{
  "normalize_top_k": true,
  "routed_scale": 1.5,
  "balance_loss": 0.0115,
  "balance_bias": false,
  "n_head": 4,
  "qk_norm": false,
  "init_std_qkv": 0.0354,
  "init_std_o": 0.00722,
  "init_out_by_depth": true,
  "warmup_steps": 200,
  "final_lr_fraction": 0.0,
  "doc_mask": true,
  "train_tokens": 389700000
}
Below are experts of layer 3 (counted from 0) of a mixture-of-experts language model. Rows are named router (the router's row for the expert), gate (a neuron's input weights, with its number), up (a neuron's input weights, with its number) and show model dimensions 0-255. Each number is 50 + 15 x the weight over its row's rms, rounded and kept within 0 to 99.
Before each expert's rows: a language model's description of what the expert responds to. This comes from a sample of Wikipedia text that the model never trained on.

# expert 38
What it handles: Commas and and/or joining list items or clauses, e.g. Nashville, Tennessee; Hivites, and; plus the word piece -or as in valor, humor.
router:64 65 43 50 67 58 68 83 62 26 22 54 77 26 30 37 62 58 71 47 55 65 45 36 81 24 35 24 58 55 59 47 64 57 34 53 46 34 58 44 69 58 58 56 63 44 32 55 45 65 61 31 10 41 53 80 39 77 42 47 42 42 45 66 54 38 35 65 41 50 37 47 53 50 33 32 50 68 67 45 46 38 60 73 47 41 39 53 62 49 49 57 56 59 68 36 73 34 52 56 74 24 43 40 34 66 59 50 50 57 53 84 72 48 51 69 54 67 56 51 45 63 33 32 57 28 52 74 44 40 13 57 62 74 67 72 55 17 59 63 67 22 47 59 76 41 51 45 55 36 38 61 58 35 33 16 38 51 48 50 36 43 16 48 40 56 64 61 48 47 27 19 55 44 52 52 49 63 39 18 60 53 19 54 50 71 73 52 43 63 56 44 58 25 47 45 42 47 40 35 65 67 45 52 62 25 51 43 46 23 57 30 36 41 66 37 33 44 26 58 39 47 45 48 40 51 44 70 31 84 41 53 76 09 46 44 38 48 69 49 70 24 53 44 23 57 13 53 48 37 48 57 65 46 50 66
gate2:45 59 47 26 34 53 31 66 47 79 30 50 55 40 49 36 82 72 41 58 59 34 58 40 29 37 50 39 24 38 68 62 39 68 39 40 42 12 35 35 55 45 65 31 53 58 53 68 61 29 26 53 57 42 43 52 23 21 51 54 21 46 48 39 49 60 52 43 79 64 46 40 45 71 44 44 64 54 51 52 71 50 54 62 83 69 55 41 55 33 24 57 63 58 16 42 33 71 69 47 45 60 32 39 43 21 77 47 46 37 54 43 37 37 42 50 72 59 58 51 47 34 56 64 64 59 46 29 52 64 46 52 51 57 42 42 66 39 62 45 25 60 49 58 38 56 24 82 26 36 42 80 66 47 50 58 63 39 59 64 53 39 83 57 71 34 69 68 51 64 76 60 66 44 72 46 54 62 24 38 39 47 46 53 33 13 53 63 40 48 55 25 37 40 37 59 43 52 65 66 68 19 71 47 65 68 31 29 44 55 37 62 64 28 38 53 30 62 38 51 64 52 89 44 68 59 40 33 50 41 29 22 50 34 58 49 77 59 31 46 40 70 56 33 39 42 52 75 56 77 51 82 56 74 57 32
up2:28 37 63 54 52 53 46 53 73 84 57 65 59 42 19 29 66 45 28 72 44 31 52 40 64 38 37 45 33 17 39 44 66 59 50 17 40 18 69 46 48 66 52 24 61 26 67 63 60 27 52 53 41 56 59 56 47 07 42 23 43 66 51 62 42 55 40 69 45 38 55 75 40 58 35 78 49 55 48 50 63 56 58 40 62 55 40 52 36 57 31 60 66 54 54 67 39 75 65 43 49 55 42 35 46 45 60 46 29 69 41 54 61 51 32 57 76 72 64 60 38 33 48 59 48 54 66 49 51 47 33 64 39 49 29 32 53 59 56 44 35 51 65 54 51 58 48 52 34 61 57 60 79 37 51 74 64 49 49 68 48 48 64 60 33 57 50 78 81 57 65 36 59 59 91 59 51 24 25 46 32 51 67 26 35 22 43 52 35 51 62 55 12 57 17 86 75 48 76 73 49 53 55 59 54 99 49 33 49 57 46 50 58 40 54 32 44 49 53 64 44 70 46 43 47 71 69 19 53 35 66 47 22 29 54 77 58 25 54 63 45 46 76 60 40 51 43 59 55 44 60 71 43 56 43 27
gate3:54 26 33 60 44 66 42 56 78 64 45 59 56 92 49 27 42 44 34 56 44 56 55 33 65 47 35 42 54 50 56 33 53 54 58 36 47 59 41 44 92 40 49 36 73 68 32 65 71 35 40 68 39 53 60 48 33 69 35 35 39 60 54 55 52 43 59 88 20 54 27 66 42 48 26 47 65 61 51 59 23 60 49 57 39 62 52 67 25 87 41 66 53 65 42 51 35 57 62 63 44 71 85 14 21 30 62 27 59 42 51 82 61 59 46 49 78 37 54 56 45 76 46 40 55 75 59 52 45 67 68 51 46 57 28 33 39 73 57 28 61 73 67 53 35 46 55 54 61 57 47 51 47 84 63 42 28 58 55 52 36 50 25 68 35 61 48 37 78 73 45 56 39 39 83 49 59 66 50 66 46 92 39 45 40 47 61 30 57 63 59 46 69 66 47 64 46 47 66 50 46 76 67 63 45 48 53 62 40 50 63 49 36 34 53 33 59 64 53 54 63 61 78 59 50 57 70 49 80 44 33 69 48 24 65 56 52 39 55 46 35 69 52 74 36 59 59 35 78 15 32 45 39 29 59 56
up3:48 65 72 39 60 29 42 45 64 54 64 57 50 46 61 48 51 52 31 39 55 49 33 34 50 32 80 33 72 44 52 65 50 74 49 53 49 37 64 52 15 56 33 56 66 54 71 55 36 71 59 25 61 61 53 43 88 20 51 67 52 52 65 34 31 77 41 25 84 29 91 44 53 63 67 77 29 45 45 48 73 50 41 52 55 65 35 28 52 04 49 45 53 33 53 53 51 62 28 39 63 42 62 55 68 51 32 66 39 47 28 28 44 58 62 52 35 66 45 59 61 24 74 56 30 34 44 42 54 24 18 58 59 63 56 48 50 23 48 68 48 26 53 59 66 60 30 29 49 49 50 47 55 22 55 52 87 35 55 44 54 61 83 46 57 33 50 52 78 13 27 45 54 63 37 53 51 23 55 30 68 34 50 73 55 58 52 65 48 33 44 55 29 50 38 52 43 55 25 49 65 32 35 54 71 56 38 36 69 36 72 50 70 43 55 73 32 41 41 44 58 49 18 42 45 27 28 45 34 41 76 29 45 59 35 44 47 60 41 51 60 68 49 26 47 38 31 58 48 52 68 53 49 67 39 38
gate4:59 44 51 49 59 45 22 52 54 52 41 66 46 39 32 38 34 26 48 25 63 36 38 37 68 51 55 18 22 45 33 69 45 49 54 79 53 67 55 43 39 58 51 28 57 26 51 53 36 39 41 25 33 39 50 45 45 54 37 44 77 29 48 61 60 51 63 37 68 42 30 65 52 46 24 45 43 50 44 48 60 62 40 53 66 71 61 59 45 68 35 83 55 61 47 73 67 39 71 51 44 23 52 60 51 28 32 41 31 72 52 36 65 56 33 49 99 55 67 47 42 69 54 83 39 30 96 49 85 59 34 60 37 55 47 68 24 50 52 48 56 61 73 70 54 29 61 27 29 49 65 41 61 68 74 52 42 45 32 42 55 29 52 68 50 51 23 59 32 62 19 48 62 57 76 55 59 59 33 67 43 56 26 73 36 63 50 46 57 68 66 49 70 35 64 58 28 36 42 76 54 70 42 46 73 58 33 49 32 43 27 51 56 61 62 46 37 57 57 59 48 31 53 70 68 72 62 62 35 17 75 40 53 65 31 30 37 65 43 49 57 54 53 47 62 74 64 56 50 40 78 33 35 43 49 74
up4:48 25 54 66 15 46 52 56 42 68 62 40 58 59 53 63 29 76 37 58 59 73 63 52 55 30 65 43 68 55 46 47 35 51 35 52 47 56 52 41 63 33 62 68 56 54 41 45 45 23 32 58 82 56 69 41 45 37 30 49 23 64 42 29 27 54 43 32 43 48 59 18 38 55 47 26 40 57 47 76 59 68 47 37 65 67 30 44 75 44 45 45 55 38 54 60 37 87 20 54 66 63 50 57 43 62 44 41 43 44 50 54 63 47 38 63 19 37 54 46 42 62 52 16 32 74 34 51 67 30 39 44 31 50 84 36 55 55 37 49 58 51 56 20 39 54 47 73 49 68 47 23 37 60 46 36 39 43 61 58 43 49 72 32 55 29 47 69 73 55 74 56 24 39 33 53 69 68 52 26 62 63 78 42 70 49 35 60 50 32 35 51 50 34 37 43 50 50 21 30 24 30 58 56 48 55 40 53 82 70 77 62 62 50 74 53 70 39 38 51 53 59 24 40 58 60 47 62 63 36 45 40 50 71 99 70 67 30 57 43 76 45 60 54 42 20 42 30 75 69 34 69 35 65 48 51
gate5:72 65 59 45 40 72 42 58 27 51 53 60 39 76 23 53 65 52 02 41 57 40 93 57 42 53 43 41 56 53 59 35 51 46 36 59 44 51 54 73 42 52 36 57 78 48 12 46 37 35 16 45 62 45 52 67 45 35 55 42 52 61 40 47 49 58 39 57 44 60 34 44 49 65 46 59 41 64 56 25 23 80 68 56 33 72 39 82 41 71 80 65 60 52 81 52 38 35 52 53 69 77 61 35 38 63 42 33 60 71 42 11 75 51 46 59 47 57 65 43 74 59 57 46 23 52 59 53 44 64 76 41 77 47 52 52 52 40 76 53 41 17 68 66 45 53 35 33 43 41 43 57 07 64 69 25 82 41 57 49 46 50 48 26 54 52 45 47 50 53 41 52 44 26 53 45 62 57 56 48 28 38 38 43 71 58 46 57 31 74 54 34 26 34 57 37 45 40 54 41 66 33 76 53 60 44 48 54 44 28 49 51 47 32 14 38 37 41 56 51 54 47 44 82 65 71 42 66 64 46 33 55 67 46 67 43 66 73 51 71 58 61 53 21 55 41 52 61 55 34 39 39 23 57 15 49
up5:65 59 80 50 46 93 53 51 32 62 58 56 35 45 34 61 51 20 40 52 38 34 52 73 56 35 49 37 57 51 54 33 66 31 73 25 37 36 70 60 66 59 49 45 61 44 48 55 47 45 33 32 66 40 51 68 44 67 52 41 70 52 59 52 54 41 58 68 67 61 38 45 78 65 54 60 49 53 54 55 16 45 79 52 00 64 24 54 44 44 57 38 54 40 69 60 60 48 57 70 40 50 33 43 52 81 49 63 52 63 57 33 45 82 73 57 48 75 62 45 38 68 44 45 30 82 65 47 44 51 61 37 56 46 70 34 64 10 48 47 56 39 41 48 60 38 79 47 38 49 36 43 39 39 41 33 83 54 68 57 44 40 59 30 49 42 50 67 15 50 47 54 74 40 57 38 40 49 43 79 43 39 59 40 64 44 63 46 63 41 54 62 33 41 31 24 77 76 69 70 72 38 63 46 65 58 46 49 62 49 90 44 48 55 35 31 71 51 56 70 66 46 56 77 64 54 55 50 38 25 23 61 51 68 47 34 49 45 29 67 65 54 19 32 62 51 77 28 21 47 56 49 74 35 22 44
gate6:49 14 59 67 62 47 57 55 41 49 53 42 50 60 35 64 56 61 59 40 51 53 74 45 64 52 63 59 44 21 62 29 63 25 61 77 25 48 29 30 63 40 59 46 58 77 48 47 40 63 64 50 35 51 11 35 74 58 69 82 76 44 50 72 80 48 35 46 47 61 51 69 52 76 38 53 64 64 52 54 46 47 30 58 44 41 53 44 54 61 24 56 61 63 33 42 28 59 91 78 79 35 61 50 49 50 22 56 57 78 52 50 84 23 54 91 57 39 55 58 49 61 65 47 33 40 66 38 60 62 60 36 64 58 52 42 46 47 51 71 42 24 57 40 56 36 57 33 63 35 59 53 43 34 68 57 36 27 62 55 45 54 17 71 48 56 62 49 38 66 53 67 60 36 34 65 46 70 66 54 24 19 39 49 78 56 46 34 64 64 60 51 18 56 54 62 71 74 30 50 58 65 49 29 67 21 35 61 56 50 43 65 66 68 54 49 52 43 54 62 56 58 31 33 50 85 35 62 28 53 42 69 28 21 64 62 43 45 70 33 46 40 60 48 39 39 43 78 32 35 53 39 76 48 49 45
up6:53 62 47 47 52 40 56 61 45 67 36 62 57 39 99 55 51 45 50 47 49 45 58 53 39 36 68 65 70 71 56 59 55 42 55 48 49 74 45 53 49 52 61 68 45 42 32 44 64 21 66 38 28 29 99 56 33 55 42 29 33 64 58 49 43 60 51 27 47 23 77 39 59 29 81 46 49 66 54 32 68 51 70 44 47 60 63 47 47 28 73 49 82 63 60 38 47 24 36 42 37 51 42 46 62 35 49 59 45 32 54 53 59 44 54 29 39 79 46 40 28 10 43 73 62 50 47 52 67 47 45 83 66 59 77 56 50 22 44 37 41 68 37 56 49 31 32 97 39 82 36 45 50 22 27 45 36 46 53 46 47 62 59 36 42 35 56 44 53 25 55 74 56 70 50 52 64 44 55 51 55 80 44 60 60 67 32 41 57 55 45 51 82 35 33 24 64 39 58 63 33 43 42 56 50 29 46 47 33 57 70 35 43 50 27 51 57 69 43 52 46 57 67 54 24 30 46 44 82 57 42 55 46 71 37 40 76 45 34 49 42 81 56 60 53 41 63 10 50 59 48 62 45 39 53 38
gate7:67 69 29 48 54 25 56 58 46 58 64 47 50 88 52 64 47 31 22 63 50 29 59 87 29 35 53 66 32 59 63 54 47 53 50 29 56 51 65 76 29 60 74 23 50 39 43 48 23 54 12 47 18 36 48 44 37 33 54 62 47 68 30 54 50 39 43 24 51 43 36 74 59 39 55 55 61 53 51 27 43 65 43 44 55 64 69 61 73 45 83 41 50 44 43 50 60 47 57 75 77 43 47 40 42 36 31 56 51 37 62 60 42 44 27 60 62 46 28 48 49 22 68 75 57 50 56 60 91 62 52 38 36 70 53 47 57 38 36 40 44 78 52 81 56 56 47 63 45 79 66 60 42 59 39 37 49 35 61 49 39 54 38 64 93 79 62 31 35 51 52 46 47 37 48 65 68 74 82 50 17 57 39 46 52 42 33 44 53 68 34 32 44 55 31 47 67 40 51 64 19 45 78 43 42 48 58 52 61 74 38 61 55 63 34 62 44 27 35 56 50 50 57 68 69 78 45 49 49 69 65 22 72 63 55 58 53 58 31 50 55 63 57 19 56 63 24 42 76 56 28 64 53 54 70 41
up7:37 41 67 64 42 90 22 59 29 52 30 46 52 32 49 45 42 36 70 15 59 75 59 38 72 60 47 25 69 46 32 52 51 49 22 78 31 52 53 14 56 44 28 66 43 31 59 62 80 37 71 34 81 42 27 40 64 59 45 47 70 43 67 32 60 68 69 62 30 51 72 44 58 46 27 55 53 58 51 79 59 36 50 64 64 40 33 26 32 75 28 58 24 63 54 34 59 55 58 45 37 45 50 53 53 38 76 46 38 57 40 51 50 69 55 18 45 41 53 66 44 59 41 36 49 50 54 36 57 53 45 75 53 35 41 41 31 39 55 62 62 59 39 43 50 26 46 52 61 42 30 33 59 30 64 50 38 59 72 46 59 43 59 51 11 24 48 49 54 54 48 60 60 77 39 44 69 42 24 43 99 45 29 56 51 66 61 55 37 43 55 41 54 37 48 26 37 59 45 65 73 65 43 32 63 37 38 42 31 43 55 51 61 53 63 46 36 54 73 48 58 48 73 33 36 20 66 40 62 19 23 57 39 53 44 39 44 35 69 50 43 65 39 41 65 33 51 35 09 42 35 26 44 41 51 40
gate8:43 70 32 29 25 50 38 47 76 56 72 08 54 55 29 56 44 44 58 83 39 30 50 75 49 71 51 69 52 56 43 44 63 49 75 56 54 57 62 47 43 40 62 70 26 39 24 39 42 37 62 53 80 52 47 53 21 37 38 55 40 47 39 22 41 61 62 47 47 58 30 25 42 50 44 44 52 65 41 41 64 73 76 16 27 59 63 10 58 41 54 49 23 45 34 63 66 31 37 37 64 48 48 37 45 51 76 41 82 40 64 66 65 56 27 62 38 46 31 69 30 47 58 62 47 77 45 27 59 46 52 69 30 43 21 56 78 44 61 53 37 69 34 56 70 51 28 59 57 56 47 65 48 55 48 66 52 67 57 36 88 59 34 27 40 56 61 54 63 54 72 46 33 60 77 57 73 78 58 28 41 48 40 50 63 38 33 37 32 69 44 46 64 57 63 45 56 19 47 49 53 64 51 58 52 52 70 44 55 38 66 60 66 45 38 40 49 34 56 21 43 71 58 77 40 86 31 53 40 49 77 45 36 48 49 48 28 31 32 48 56 39 34 42 36 55 21 50 41 13 45 47 51 52 59 57
up8:74 42 30 68 79 46 64 58 52 44 27 41 34 36 61 50 38 41 49 54 52 30 27 68 60 67 47 76 57 38 48 78 40 53 41 72 60 66 40 23 38 45 42 50 47 44 31 44 46 22 86 56 45 41 52 39 60 63 65 56 58 48 52 55 62 47 68 18 63 55 44 43 54 30 38 53 40 57 50 67 44 39 49 55 63 35 48 75 54 49 83 70 78 45 49 53 62 37 38 32 49 45 58 74 30 47 46 52 64 43 50 36 37 26 38 28 58 70 52 40 45 43 31 34 56 49 31 46 54 57 53 50 61 64 60 59 02 48 45 32 61 31 81 39 51 42 95 49 42 33 65 43 36 86 49 48 39 40 79 68 52 63 69 52 63 48 68 93 23 69 29 62 66 34 54 61 55 61 71 40 49 62 57 50 35 42 49 35 69 52 27 51 49 60 66 67 32 56 32 45 49 53 61 30 28 48 47 45 30 29 31 05 38 66 77 49 70 74 41 52 59 55 50 64 57 43 55 61 67 78 65 53 54 43 49 50 48 77 50 38 61 89 49 53 63 53 75 31 66 43 31 64 64 28 55 68
gate9:75 48 57 42 70 25 45 62 09 51 45 46 64 57 59 38 66 67 39 41 46 79 28 49 56 64 55 30 36 47 42 57 47 43 24 76 72 49 67 49 47 81 70 37 41 70 67 56 59 28 53 59 46 62 51 67 64 42 39 51 56 44 39 48 58 68 50 26 54 61 26 57 50 60 51 55 38 50 48 42 52 56 67 34 31 43 54 47 44 74 30 79 70 41 55 61 55 31 42 60 54 19 51 51 37 30 38 48 20 46 69 58 61 43 59 45 69 61 60 48 57 76 56 92 48 49 52 61 85 49 28 45 28 35 35 41 26 46 59 59 50 42 46 86 41 53 44 25 36 29 40 50 64 42 46 44 88 65 35 35 53 54 61 53 44 60 17 79 65 38 51 80 42 32 24 60 47 46 53 25 60 69 60 51 49 41 45 40 47 48 56 64 41 63 83 28 37 49 15 47 67 64 45 81 54 56 43 70 56 64 69 65 69 32 81 67 37 62 30 65 44 71 23 60 66 48 55 64 63 37 26 48 75 62 64 34 67 41 37 43 59 54 51 50 41 44 38 53 82 67 61 46 39 52 71 70
up9:64 57 49 30 82 43 52 65 36 43 43 43 40 60 54 51 52 48 47 75 48 71 57 49 52 55 45 29 68 34 40 50 56 49 54 71 62 63 64 29 50 62 50 43 43 59 47 56 45 30 63 66 42 49 66 49 56 37 33 76 79 35 37 47 69 54 18 55 60 56 44 54 45 54 31 45 27 51 55 52 80 45 79 39 37 41 64 45 46 55 55 83 69 37 73 40 61 45 28 58 60 07 59 80 60 56 23 58 27 66 67 54 49 42 82 54 80 70 46 71 59 67 51 87 65 40 55 52 60 33 58 50 69 45 40 53 33 39 66 44 34 46 41 80 64 54 44 34 42 23 46 45 48 47 32 42 69 42 65 47 37 43 60 30 35 55 56 28 77 38 34 47 32 33 30 59 35 44 40 34 72 37 59 70 56 49 65 59 33 45 37 39 42 48 71 56 33 45 37 51 65 47 23 62 46 68 74 65 48 43 39 65 53 65 70 90 28 69 29 38 38 45 40 46 25 59 45 72 78 45 58 63 90 81 33 39 40 68 17 55 40 53 78 33 42 55 41 73 39 59 43 44 32 70 64 72
gate10:40 33 41 31 62 38 41 36 94 69 57 33 24 44 62 76 32 55 71 64 68 43 75 55 44 37 35 64 55 63 34 37 50 62 54 58 44 64 52 54 46 54 80 53 51 60 39 56 49 24 56 31 65 47 50 42 33 69 72 64 46 48 58 62 39 53 68 33 53 22 58 63 61 74 27 56 56 86 53 68 66 65 62 74 60 38 15 44 52 37 36 70 46 33 33 40 57 52 60 35 62 60 63 63 54 30 64 42 78 62 48 54 42 40 48 57 36 23 50 43 51 43 49 47 34 49 82 55 58 54 69 62 53 58 73 22 64 51 69 47 50 38 67 65 56 42 46 57 73 69 50 36 62 40 63 84 55 25 51 64 62 47 57 32 66 69 71 39 20 48 28 45 64 37 70 58 58 68 30 61 63 60 27 49 32 47 57 45 35 40 31 53 44 45 50 36 57 65 55 52 27 64 40 54 63 58 63 25 41 45 57 46 38 75 13 46 50 71 50 63 98 35 54 65 45 51 22 66 72 57 22 67 88 51 73 50 54 59 64 34 48 64 51 47 37 44 27 64 43 81 51 28 36 66 53 50
up10:67 30 49 22 52 25 56 73 52 30 55 68 26 41 59 64 35 46 84 50 57 69 49 53 45 40 48 56 56 49 39 59 41 52 35 20 60 65 60 55 37 65 72 41 35 23 47 77 22 55 30 34 60 56 65 47 99 70 66 45 32 22 50 70 63 29 45 20 69 15 45 48 40 47 62 38 60 59 57 60 56 37 38 66 83 61 48 32 57 80 44 61 73 42 15 57 29 62 63 48 58 65 52 99 60 27 22 79 75 81 54 67 43 76 60 48 46 61 63 58 78 43 39 44 40 58 66 68 75 40 42 73 41 53 45 42 66 68 55 55 42 25 32 49 55 45 51 72 59 52 38 44 59 41 63 57 53 47 52 40 55 49 33 48 56 60 55 66 27 45 35 32 54 53 30 34 64 42 59 66 76 63 52 49 30 35 71 28 38 49 46 35 61 51 39 60 59 40 31 65 48 49 29 63 48 56 48 68 45 54 63 67 51 37 55 46 47 70 22 62 73 24 48 40 32 24 36 64 26 46 35 59 60 61 63 53 60 36 31 51 40 52 60 67 40 38 29 47 40 56 47 58 52 52 46 41
gate11:57 42 56 40 56 25 56 46 40 54 57 97 72 62 54 57 62 40 42 37 50 55 40 55 78 44 43 31 18 30 50 35 44 42 45 45 47 53 59 53 50 55 65 81 72 53 56 47 53 39 79 31 65 23 40 65 55 31 41 45 57 52 53 48 40 74 63 74 51 55 74 68 56 21 32 76 61 62 46 59 45 67 46 42 33 60 37 42 60 43 59 59 71 53 59 58 68 62 70 81 84 26 56 28 59 31 42 63 35 59 27 59 48 62 57 53 71 77 49 52 47 57 57 53 78 53 73 48 45 25 22 54 31 44 75 54 39 24 17 49 36 74 57 60 57 37 18 76 41 71 69 40 33 63 69 35 74 22 63 42 33 44 52 45 59 38 49 64 24 42 34 78 42 52 52 43 52 48 46 43 28 78 42 72 49 49 73 61 66 36 69 33 48 69 10 54 50 31 64 51 37 73 62 30 69 55 49 39 55 20 57 40 32 57 39 42 60 72 72 51 48 57 62 44 68 60 43 86 48 65 35 67 39 37 33 45 39 51 49 37 54 53 47 64 46 32 44 66 39 39 36 38 51 63 59 33
up11:54 36 45 51 57 29 44 50 61 37 58 81 65 51 39 53 31 24 33 65 47 63 31 37 65 25 43 55 25 45 53 04 68 20 41 41 57 41 75 65 56 49 71 51 63 51 71 34 59 69 36 20 51 26 17 46 60 48 35 30 54 67 61 43 37 41 26 59 41 38 58 82 48 43 65 61 35 31 55 46 72 55 41 52 42 34 35 42 52 36 51 65 79 63 65 66 78 60 76 66 51 61 59 12 36 45 38 50 55 67 23 37 55 48 59 67 73 74 31 36 44 60 51 45 32 37 64 57 55 47 28 45 36 77 52 39 50 54 57 42 46 55 29 53 35 61 24 57 54 41 57 45 35 68 53 46 42 50 59 27 11 67 55 35 67 59 32 61 51 40 36 73 36 43 68 42 48 43 48 56 42 63 63 67 79 27 78 62 81 39 46 41 53 82 31 61 34 64 54 63 38 68 59 40 72 30 64 23 51 33 41 41 55 42 67 43 24 57 78 41 54 19 74 59 48 51 50 64 52 55 48 36 43 59 28 50 58 50 52 54 42 60 40 61 49 45 56 77 62 48 79 34 28 71 54 35
gate12:61 54 44 58 29 55 45 43 86 59 66 48 60 62 67 35 55 40 32 35 38 50 70 45 52 76 40 41 28 74 61 59 34 39 52 51 38 47 45 51 66 54 61 27 52 59 69 31 57 80 58 66 56 61 65 43 73 55 42 72 35 48 30 60 62 75 47 47 74 56 33 62 44 74 22 44 70 46 49 49 60 83 65 73 48 56 41 30 57 71 34 50 40 85 23 27 45 40 45 56 55 42 33 42 42 55 61 17 49 47 54 43 54 44 30 41 55 51 61 60 68 66 60 60 51 37 41 10 46 68 79 66 56 27 38 62 55 72 72 66 43 51 50 28 34 45 49 47 68 33 38 50 25 46 72 48 40 25 23 61 32 58 69 55 54 53 48 07 72 60 71 57 47 36 50 54 45 54 44 39 50 70 51 54 45 55 35 43 48 44 47 34 37 53 87 41 25 58 33 45 69 51 59 54 58 59 74 37 50 48 40 24 58 44 39 10 28 43 59 63 82 65 43 58 54 86 64 45 47 38 59 65 53 77 86 50 44 24 46 19 63 39 59 74 45 61 62 48 43 27 40 40 62 59 47 74
up12:51 41 47 50 44 81 60 59 45 52 26 45 54 37 53 56 63 16 40 37 44 47 37 38 54 63 42 62 66 70 39 50 73 36 49 42 40 43 29 43 38 43 96 71 33 57 37 17 63 54 45 59 40 35 56 46 44 44 50 62 40 45 61 46 41 53 53 32 29 48 53 73 40 81 67 56 37 43 52 47 69 36 32 58 64 78 65 25 59 58 44 25 55 41 47 49 61 49 20 34 64 50 25 56 43 49 62 42 41 40 40 43 49 53 54 29 27 49 45 61 64 67 50 55 70 76 39 43 30 84 60 50 79 45 50 19 56 12 54 48 47 67 40 32 49 50 20 45 42 61 37 59 51 60 37 66 63 48 52 32 54 49 52 66 47 36 56 26 69 58 52 64 71 64 74 55 54 41 47 18 21 21 55 18 73 24 26 60 35 54 25 43 41 57 48 34 54 41 63 32 65 54 46 54 67 71 54 07 57 42 66 33 67 17 56 65 74 39 33 49 52 68 41 44 65 36 51 46 65 74 38 54 65 61 64 31 66 36 37 41 37 72 69 55 22 34 43 40 44 77 26 81 63 54 49 54
gate13:47 66 42 32 38 58 44 45 48 48 37 61 15 65 28 65 43 79 60 43 36 29 42 39 54 43 49 59 49 40 72 38 41 45 71 64 64 51 42 75 40 64 23 53 25 43 56 63 62 51 49 48 59 49 15 40 44 55 50 24 56 57 47 66 71 25 71 39 30 52 55 51 54 60 55 26 54 64 55 51 44 56 41 53 74 58 24 73 41 41 43 53 29 50 61 83 35 61 56 58 72 69 89 65 41 26 57 50 59 53 35 41 42 50 58 54 25 42 49 58 68 45 43 67 13 65 39 57 47 73 50 43 82 47 22 31 56 54 69 39 38 37 43 34 43 46 54 42 32 31 55 50 69 51 65 50 71 52 50 42 62 67 67 72 46 37 30 42 69 33 32 46 45 25 69 56 48 30 52 66 44 53 59 56 26 47 56 41 43 63 49 51 41 36 81 69 52 43 22 52 61 75 63 70 64 73 69 31 66 43 53 32 60 39 67 29 34 36 71 45 71 30 76 82 51 28 58 43 00 69 74 31 48 67 31 56 29 52 45 34 38 51 46 64 46 25 78 56 43 47 27 50 27 44 68 40
up13:72 37 50 73 46 67 43 47 61 52 74 38 74 33 56 38 37 08 62 45 66 59 57 42 29 45 52 51 70 52 49 66 83 68 28 65 25 61 64 49 67 52 57 43 49 49 35 23 25 38 40 66 68 58 60 63 55 63 48 55 52 39 56 55 54 81 49 59 44 51 48 48 41 63 39 39 31 57 38 49 65 21 47 50 39 33 71 55 40 83 28 43 51 37 40 35 58 56 56 50 20 23 12 68 49 57 38 19 72 45 89 58 49 51 46 54 50 28 61 55 47 80 49 52 83 38 44 41 46 55 55 54 41 39 47 55 50 58 47 67 59 53 54 57 35 51 51 57 50 49 48 68 38 44 55 50 16 60 43 69 72 45 62 39 47 60 71 67 38 58 57 41 57 60 20 42 43 63 45 40 64 49 52 51 84 46 56 34 69 65 54 75 59 65 20 43 41 54 70 39 59 58 39 41 30 44 46 58 46 62 55 67 44 92 29 47 59 38 24 51 50 75 28 23 59 60 41 50 97 52 58 47 45 16 62 65 41 35 63 84 53 44 54 47 66 58 20 13 53 44 86 53 62 34 48 55
gate14:42 50 45 30 57 55 42 49 50 43 57 39 55 70 56 48 17 46 60 21 52 37 41 60 43 55 33 71 43 74 60 37 60 51 50 67 63 69 59 66 51 23 41 29 50 46 63 48 37 47 59 72 37 47 39 37 15 42 24 36 77 46 54 58 50 51 54 24 77 57 33 50 49 79 24 55 42 54 55 47 61 55 63 24 70 55 37 40 53 23 51 58 59 53 52 73 61 31 66 77 18 43 77 53 44 45 61 25 67 46 72 59 53 36 69 46 41 50 43 57 84 35 49 67 71 51 52 41 45 51 64 36 65 64 43 29 65 69 57 26 53 68 54 34 41 78 87 57 33 55 67 66 51 41 47 51 33 49 55 45 30 69 85 44 45 60 63 31 80 42 61 29 36 34 66 40 45 53 71 67 38 42 48 42 68 40 48 43 30 85 55 38 41 36 79 37 51 48 24 74 35 86 59 33 17 38 66 40 36 60 61 14 47 51 55 48 64 71 74 20 40 65 57 64 49 58 32 72 59 30 63 46 57 48 57 75 64 33 67 67 58 71 25 47 39 53 64 63 51 53 55 37 52 62 58 42
up14:67 47 73 52 68 46 61 77 43 13 72 46 62 63 49 45 67 60 46 71 41 43 72 17 31 40 42 28 46 42 10 36 48 41 48 32 40 47 62 50 71 59 24 72 56 31 63 52 52 68 53 33 33 38 45 74 44 45 66 64 61 22 52 30 56 54 55 56 39 62 32 18 40 14 53 52 65 35 43 34 38 61 44 49 29 28 51 59 61 51 44 10 40 43 78 49 45 56 50 57 40 44 47 64 85 60 32 64 22 66 76 60 26 32 61 61 08 91 78 30 63 60 55 53 58 18 41 36 63 44 67 53 40 72 23 66 37 42 67 43 29 51 50 40 35 40 42 66 62 45 37 54 40 59 48 57 38 78 34 40 45 26 49 65 27 60 39 50 43 59 47 51 44 43 56 68 53 61 51 54 55 77 25 39 50 39 33 50 39 32 61 36 62 19 50 18 59 61 65 42 48 37 42 56 27 44 44 54 68 38 52 59 47 50 48 64 25 60 54 57 54 39 55 42 41 47 37 31 37 56 53 47 61 43 19 43 27 37 44 44 34 34 60 60 68 43 44 67 60 58 52 37 40 16 47 65